config = dict(
    num_hidden_layers=10,
    hidden_size=256,
    n_experts=48,
    experts_per_token=1,
    d_expert=416,
    d_shared_expert=0,
    hidden_act='drelu',
    moe_layers=[0, 1, 2, 3, 4, 5, 6, 7, 8, 9],
    router_score='sigmoid',
    normalize_top_k=False,
    routed_scale=2.0,
    balance_loss=0.000239,
    balance_bias=True,
    router_bias=True,
    scale_expert_input=True,
    init_std_router=0.00949,
    lr_router=0.00114,
    vocab_size=6246,
    norm='rmsnorm',
    norm_eps=1e-07,
    tie_word_embeddings=False,
    optimizer='muon_variant',
    learning_rate=0.00685,
    beta1=0.93,
    max_grad_norm=2.0,
    batch_tokens=131072,
    max_seq_len=256,
    train_tokens=919100000,
    max_steps=7013,
    dataset='wikipedia_en',
)
Below are experts of layer 3 (counted from 0) of a mixture-of-experts language model. Rows are named router (the router's row for the expert), gate (a neuron's input weights, with its number), up (a neuron's input weights, with its number) and show model dimensions 128-255. Each number is 128 + 32 x the weight over its row's rms, rounded and kept within 0 to 255. Numbers have three digits each.
After each expert's rows: a language model's description of what the expert responds to. This comes from a sample of Wikipedia text that the model never trained on.

# expert 20
router:072165166172072105135144134142130116095163168103132042127078152105138090133170101119125202110082178110139203106085163162133087139109112129140155139144105137178128133062197120121163111096146142187159056108143084128116175134150082136130113152139137093128124078107158104143070071173144107048100146125129188105116148119049143122137083137144201078090095128150131094144119087070147157112140
gate0:152078085133145105101146170176112149140127136077173074089157121182123168089180027128167101175122178160137145130119134115141132165157129149130188117161139158148059093133125148089105158100168125176152129091152083122091100128098142117121062099114082095093179141140168163072126161086112091142142140140079102138136138126127099143132145064170094142039167170122120085127108067079113103099096
up0:133096079120133111118180168179084153135126128068141080101145105154143140111186035139177099199136199147148148115134119116115130155166092171135155096136128167157074105138141135153145157151175109145160126102127109146093096130123164098120124126161069116078183128108177143056158192103113103123131145141101081144099120107118083143138150061189135150057156163107135130146095059097133094111092
gate1:130083139147111125161173137105109132166077185095131167132110137183113171135105125117148115149104140124206082100171194147113063119141106128083124110125126181127147169125145079125183122166160198137126108158133182143145116089145181088127160147127145167123084143096025202101134170082084115129066131128119152126106110143190104100159171119156137093130098079125126097131151107061162137094185
up1:075150148155114088148124125079084087148101170056092178140086141146115181135118136123110150110113087138139082073193161128109078079147076141110161112137106151105147175136141108140141084139192226144108115175115166188116115142162133083143128187107107157115124139074074188126141152077102114106090071102126124138078123144158100110130124146187157097141106092153125100103172126078179188122169
gate2:141113144216093088113099103116091171099123137131171108142169075135106119129156123114164159130125136128133174050158136116140183134094152144150122119146128136126139124121160193172172090143162138094134097156161130103164180115098093161136179146105170142118100091106103131175162084079103162099058165134065099177113080177129151122122160139073078118132157132139106146123132154071146153098128
up2:144158180213116060116104104135077138117127132152165110111146123111103111132182124127183177090115156166091174110148106123158125141143123158115133141194115147128147120148157168174144105171125117115115104179164148110166193135094109166080185165121161128097104086141125145187204124095131150095091167122102142181097089188123165101134139145085123131150148168133118168126121125070139131109125
What it handles: Census and infobox fields. Demographic and infobox terms such as census, population, km², Total, Class, Elevation, in town, county and taxonomy entries.

# expert 37
router:151123138107172160162194118124121126161046084121149137103097143137078101093133132083112124069042205150153181155126164132087112134116156181125126077178034147132071140144143120107144045125079099180143134147089099149165168101138110099093128192122164149138155104122135135120096179172155138169183117101139142128088134136125157124119168066084149105110177163130141155134104083152149167146122
gate0:151100119122070157127092104099139124118111151162094104164141136119119170124080100139119140164067184103066137163154133118097087137121137133151140062142102157155128069142108130148205121108084159173190181134162103088095111123093126052150141113096126095108132112155142154166123113126111093120125133095098104120173133155115127147114136161173099110126130148141103139112078141125166138166116
up0:067105151113116140104120127137163093158128171123099075156120106073133130114047137085130123126066157093104096130187106115106122137163119104163139123152152146163150071099108085116201118122058141160156171079187137089125131178140148057089103152103141084105088073126119167168109097135162137140127168109126094097144116162115114113075175134125117196130115166143126104120080112076132172152163
gate1:085110107055089131128128127117099158136111155123165179095111180121174113134089176130116102136125143132094147103149094199087099162091111185118089134154168117120126179191132131055145122118110170158166095124157189114074120146168122132106163148132142038091134183159116154083126111099104156102105128133120128190148070103160149125196109136118124160167105105120081176119135142097105154102122
up1:085109104090089133161158114110093179113109170145165173098066162106162110121061198126128098149133144125114149120168096191105114149083098217124111129185133164133133144182133117045130095116110167138167130111229186096070102146170133142097181132146174058107161165139104120075167093074105107148131097101101120175167093114163149161153101108103123145150120155138088174110124121095089109085140
gate2:125197089129084196029132200137101153127145109126095145125096158188142115097173165108094138140067153104121089130130145104104157107133084142053179084162098133099102154071135083109136095116072115135126093143153178156138159154161109138162120132155165118176124144104143149126089159157139141113146093175165163142150085097081117085128117135115121077181073146106133140126156161083083159173093
up2:103117020176131151111131162177129133129167138128101128150098118172139116119172129134103107138161171142154109121134124109163150081152050148050134106174102119072062148114099083111150123109101088146114152142180093161159122141154073103156125145178132113160123129111119141170099235117115102154107089167167164152107073109136121143155108128145135103157103114114125141081125143088091153158135
What it handles: Abstract noun endings. Abstract nouns and their final suffixes in prose, often before of or a comma, such as for instance, use, version, testimony, critique.

# expert 23
router:116142194106176120166142111119134129111108129167119091103122116098124092108155148099102136137154223135167126066196104134123129160100166116084159113102127169145135078134107164131154101105088133142191118083105111091132126152098085100110215128123110104121069112068213200114147084108156102106135135069157096132114139136154073091075111136133117111082120074116097107124118103089100120134100
gate0:137111089158138110208135162105153078168127111109083081079126101078119061101082171093113158172128141091113090096092097146151092131092133131166149101120178156190154127130145171111150159134133136134102134057109151100145108145107140147161127147114160101056072192083165129113135090103146114145115168131149134222173098094135149135186142144088191141160166086105161100101111094117133117146103
up0:129119107122166070203145160110140099133080120158095064128116113097155064074153202105101147117174142068128099125076077128131116147104137153180162096141120113137174126151145131145185142197149061155139093049089148097138086148112113149179137115088111100111109124049181104143166102121121116111099186063175145147154119089099130106102118139080136140094137161077084081132147166077126088111096
gate1:145143150162113192173144111122124138060063143163153137125108144174151130132144129075107108209133090140133150205099134080118085173142142147139106153155082137100081109053071134095108116155171095199104117126096110183126149148104173111096092167077113054145094149046190120095163103157124153160069135094134190136086166204117140134136128105144171141111164134141160091150068140137087162136101
up1:104127132117104151140132118127159125141082086150157111080106139152099157143152120124139122196122104136150141184085145095093094194104097140142113140155081126110108157078098150086126137207170123138136122127124098191155152190111148117116100189049125091137143119015164090081140109175119117144059174103159190175080166148143153099109107115140154144119080148152193082119082154137129133158062
gate2:174121074134182099067139144094136141161164182114158107111181148129135103115073163133096127090130193166114127154119068152158130173125148161068121140117096158080164143118129141069086115126164163129176149131098110141159166129109137119060115118183163109131101119093107123152069129124095097095093118120078123153084140165162156123163137176075091088122131112121185119118150172116117123107122
up2:170133118187178144087150151144125090164173140107196120110204138095143063133085109154111136145130166166092123114094100156148113165083139176080043150133158133093196139108113117089085106127175155155126140097182092115178141117118151121074163145151145112126118126132080144139072101102092129111067129137097146160139155170113143085132154128071123051129101159140182113086139178135085102124109
What it handles: Mid-word pieces after onsets. Word-internal pieces following short consonant onsets like bl, sp, fl, b, p, e.g. bl-amed, wh-ite, spr-ung, plus colour words like black, red, white.

# expert 31
router:152135115170151134123122126150143090154098077165133077097115027126148116083104115092165204144108155152146117155109175192081157138127086113173097162097110103130115123122095091089187146068179128097124093071134107131117198159123176092118140118085145072161135168059156120083150145145127144107116083149174168108163137187083110097114099157098112140132083177124128118116078077102091165112139
gate0:128127176141152204078119096203138133129128154147161125124135156188126082113108106124098118160124166083153101182118164161094134170150125137094128143136114168140167179145117168127174121145093130076158120139148134167089163124099125096080079142156144129105088190118151107151137179160142114149146099160210179097147066145081154026125123102101147165133095148095153126160114155104146192099164
up0:110129178182149168142113086157123128132106187149126128109173152184134131077100111105104121139137177063186132163097119161156127167145156173096093125165111173063152166138124131142170094119102128116129116147153104159082146102118141150109130129113120090121104172147149108146096119148145083169140151105188155106099083143110107078095123067105182163119092130099155106144162158082107172091153
gate1:116095123114138116146132109168076187102170091081130098065154096161151084087095123161109139154148137115102149164144078137092102168193152099082118170085112190111108116156139118130087118107075121138141104113124130130083084138126074124206121116117135145159096071123130120120097139134129101125105138134083150091120103125089175113185132147149115120115151076110111158140132045117194104126153
up1:130114129129121153137145097200102177123159089116131110082161090181127136089084125171100119193136145117118121133139066146107068133173166103100150163122138175115144123174121117135123066132076105113107053109117106143081142129134132124187161106080130173163095068145120103082113136099139130137093156125078143152116111101118181101165106128112091119097128116138137133182158072127189133134101
gate2:148137166069085170175103139141121144086113073118112114105138194163091099095136117197122165115078153190087104072138134111120107122096158103142139167118097079127093127121155151102118116082077117089126092136073096169066107108124159129094160132125118146114114121099122123126138178117142133104174111123061127130125128120094104109130143138068108047061182110088117118124131134138147141109148
up2:144135158079100184165075114144082121097096094116119111137176154175089083140118092194113188097108142150094127066133083137133105125154159151102141152115080135103100130121123135104115118090084113068130142093087087114069104108123172146069120140148089168135104131120092138117196174091119122112144077153084134097111145124106141158102120148083083098095138082061123139154120147145173131134181
What it handles: Education and biography. Words in biographical education passages: graduated, University of, college, high school, Bachelor of Arts, was born, professional, descent.

# expert 35
router:119080088202167095138111140113094112122076134127141109102092179110105147068118122097115110098149129124149115099140123161103137163095150141190131114121113141178139115158154158097143074092149145140082147101063079139151184135088111113128158119131167119102126189103145191123110096198127150135069097161154105131116121151143142057131157159080162125137201156119137237167133065150163127150064
gate0:151159091176110118081130170054161165123164152149129113180142121158092128172159148109153121103142160171144112172091145118134156102104074156133081176128162153162052083135110143154106082113144142141160138144090076163084141081161139133080124110110122099101151169130142116112172100061095092149128096129063086118127152150156143097109154119176138086143192085096114153138196122128109189134121
up0:157196147215139133097106166114141117133172098143118103172147119152118133150171159107125131105155158204114147158085119140159138085097066188153047215145174125147094073134149142183131080106163146147124112132112101175137146103144081121078140088031109122109147165133096149093162101097120105183132116172107091080147139138147152092148161105179142050162197115121122164152159141091103111150087
gate1:169218177135121144121171167125128145073093106148093134113072166147036105113164140112162139152127115101083151112108064133159175148147123155101146088105124121133124153183173165131096092126141129099123088135110119133105073124135105091122150100111081185105064188134159136074081096107095144137158127089155098112153178150130175172149141078186142170135078193114190173101172089201203056105104
up1:177187154161105111067128189123176150119134118121101114135068181121090076133141133118143153139140142088078134154082092118156191141131097159118142112097105131096140203190172150122155091087104080108170098146109112119123093117085119148118129110155158181104076176125149180104099125079146140169145098085169104111170150138155188142162132116131153142108079128189203181086140104184178075054138
gate2:154163131162100166110140110156136088151130163086161166144218180141182113105160140181149168139182103069122129151097133119175156107120115083136103190094107124080167106082108090155092178121128062143117122136094136103102115152132167123135160092148105152091162161115134109145105170109134152135159066122158095131098134032089150131138111101189113120142126129137150147157118059173110088120130
up2:118157102171081192138098125093121075124107175121207160123194169129170123107165138158150127140145128110107082124109141127124151113119108100132111171085128180112198109116072091178067130114144057116142113159128114111146136178148171106164153090180107177094173182106125122126109144123120146129157076135157128118100129085115141141113115091176123151127123114121131128141157073139134094134098
What it handles: Proper-name pieces. Middle or final pieces of place names and personal surnames in lists and tables, such as Pan-ath-inaikos, Tif-ton, -burgh, Faj-ard-o.

# expert 34
router:144204094167130130141161137117179160086158127130143138108129125083158151111108052116115191102121166160149141105102152129138086099126038114154142095141128200124102103119134138120146138145087206154144086076084166180114148154142167132134061102156113096164137147131124124144077111142137109103143142145119130047144137115103144094134083111116094111156166108083088138134139158144087191071092
gate18:129149166107132060129162167067111217097078144073180104140114145120101125146129131109167146113111145158154089047126123097135153115192150139171184105070138120165095125186104127111110089119140149132129120095113116101059109182101082098071107080122112086078136155095138142212159112175098148174150092082100098147119138159093133078123128163142064132115132123156158158131122078126077130180165
up18:114171152113148079108156156097090196119092119089178147130104133121094184148121132129167121090127128157151064068089131077141169151198144157166170139046142144165095124165124111107117142129131200144125115090138131107102112159095088149084105093098134063082148149114155129202164108197100111177127089079109097125114123188109147090081156131165068133110144113156175172122098076160068152168179
gate19:128077121168121128156101122141177042106130117111132100127127111144147119066152140169154099137118049137105135136146113169064110184110074097090095050107152099032120109082149178158145140094153102125062182125112150135104093129157162142179095132155138121150196095116142136090133141104171056143138124134162097078168130131133171027091163141145121102181149139139147086153128167152141087107146
up19:135041127176154118170095163151148035123155160122134086144128119160153118026154136156160084141125079144121148104144119160056078176091082082078078073107122114072146068088121124152167153147140068142060152151113119139088148142138163166185114150116136079154169090151148144118115127116151067145102126151119112127142127109139177093094183147135117093172178141149132082116130191187145101109168
gate20:124160093106120071103144115108112126061113152101127202127137136097159133096149103133145097100131088120121119183194142111169135072140082070134081048109086144135068130109174161117132088113121105193128144175103071127146134125194136132132144078139113139069162156142147130133136095113191149119141109140151028129115120104114110093115074086155090137133109077119134149116199136108157133155125
up20:138159116135137072104119165085129124109117188144111189078154139073192136130165107120140142114122070151155099153197172085174121088131091109136107090158088141147085109107137147117139062128125144165144128148114086119133130131234145172153146051192162134073164153144141101112144095111166152101148109176168049110127121119134136103124069081207083139095138085092145148102171130110152138180087
What it handles: Capital letter starts. Single capital letters starting a name, often after a hyphen or line break, as in -D for Desvoidy, in taxonomy lists and chemical formulas.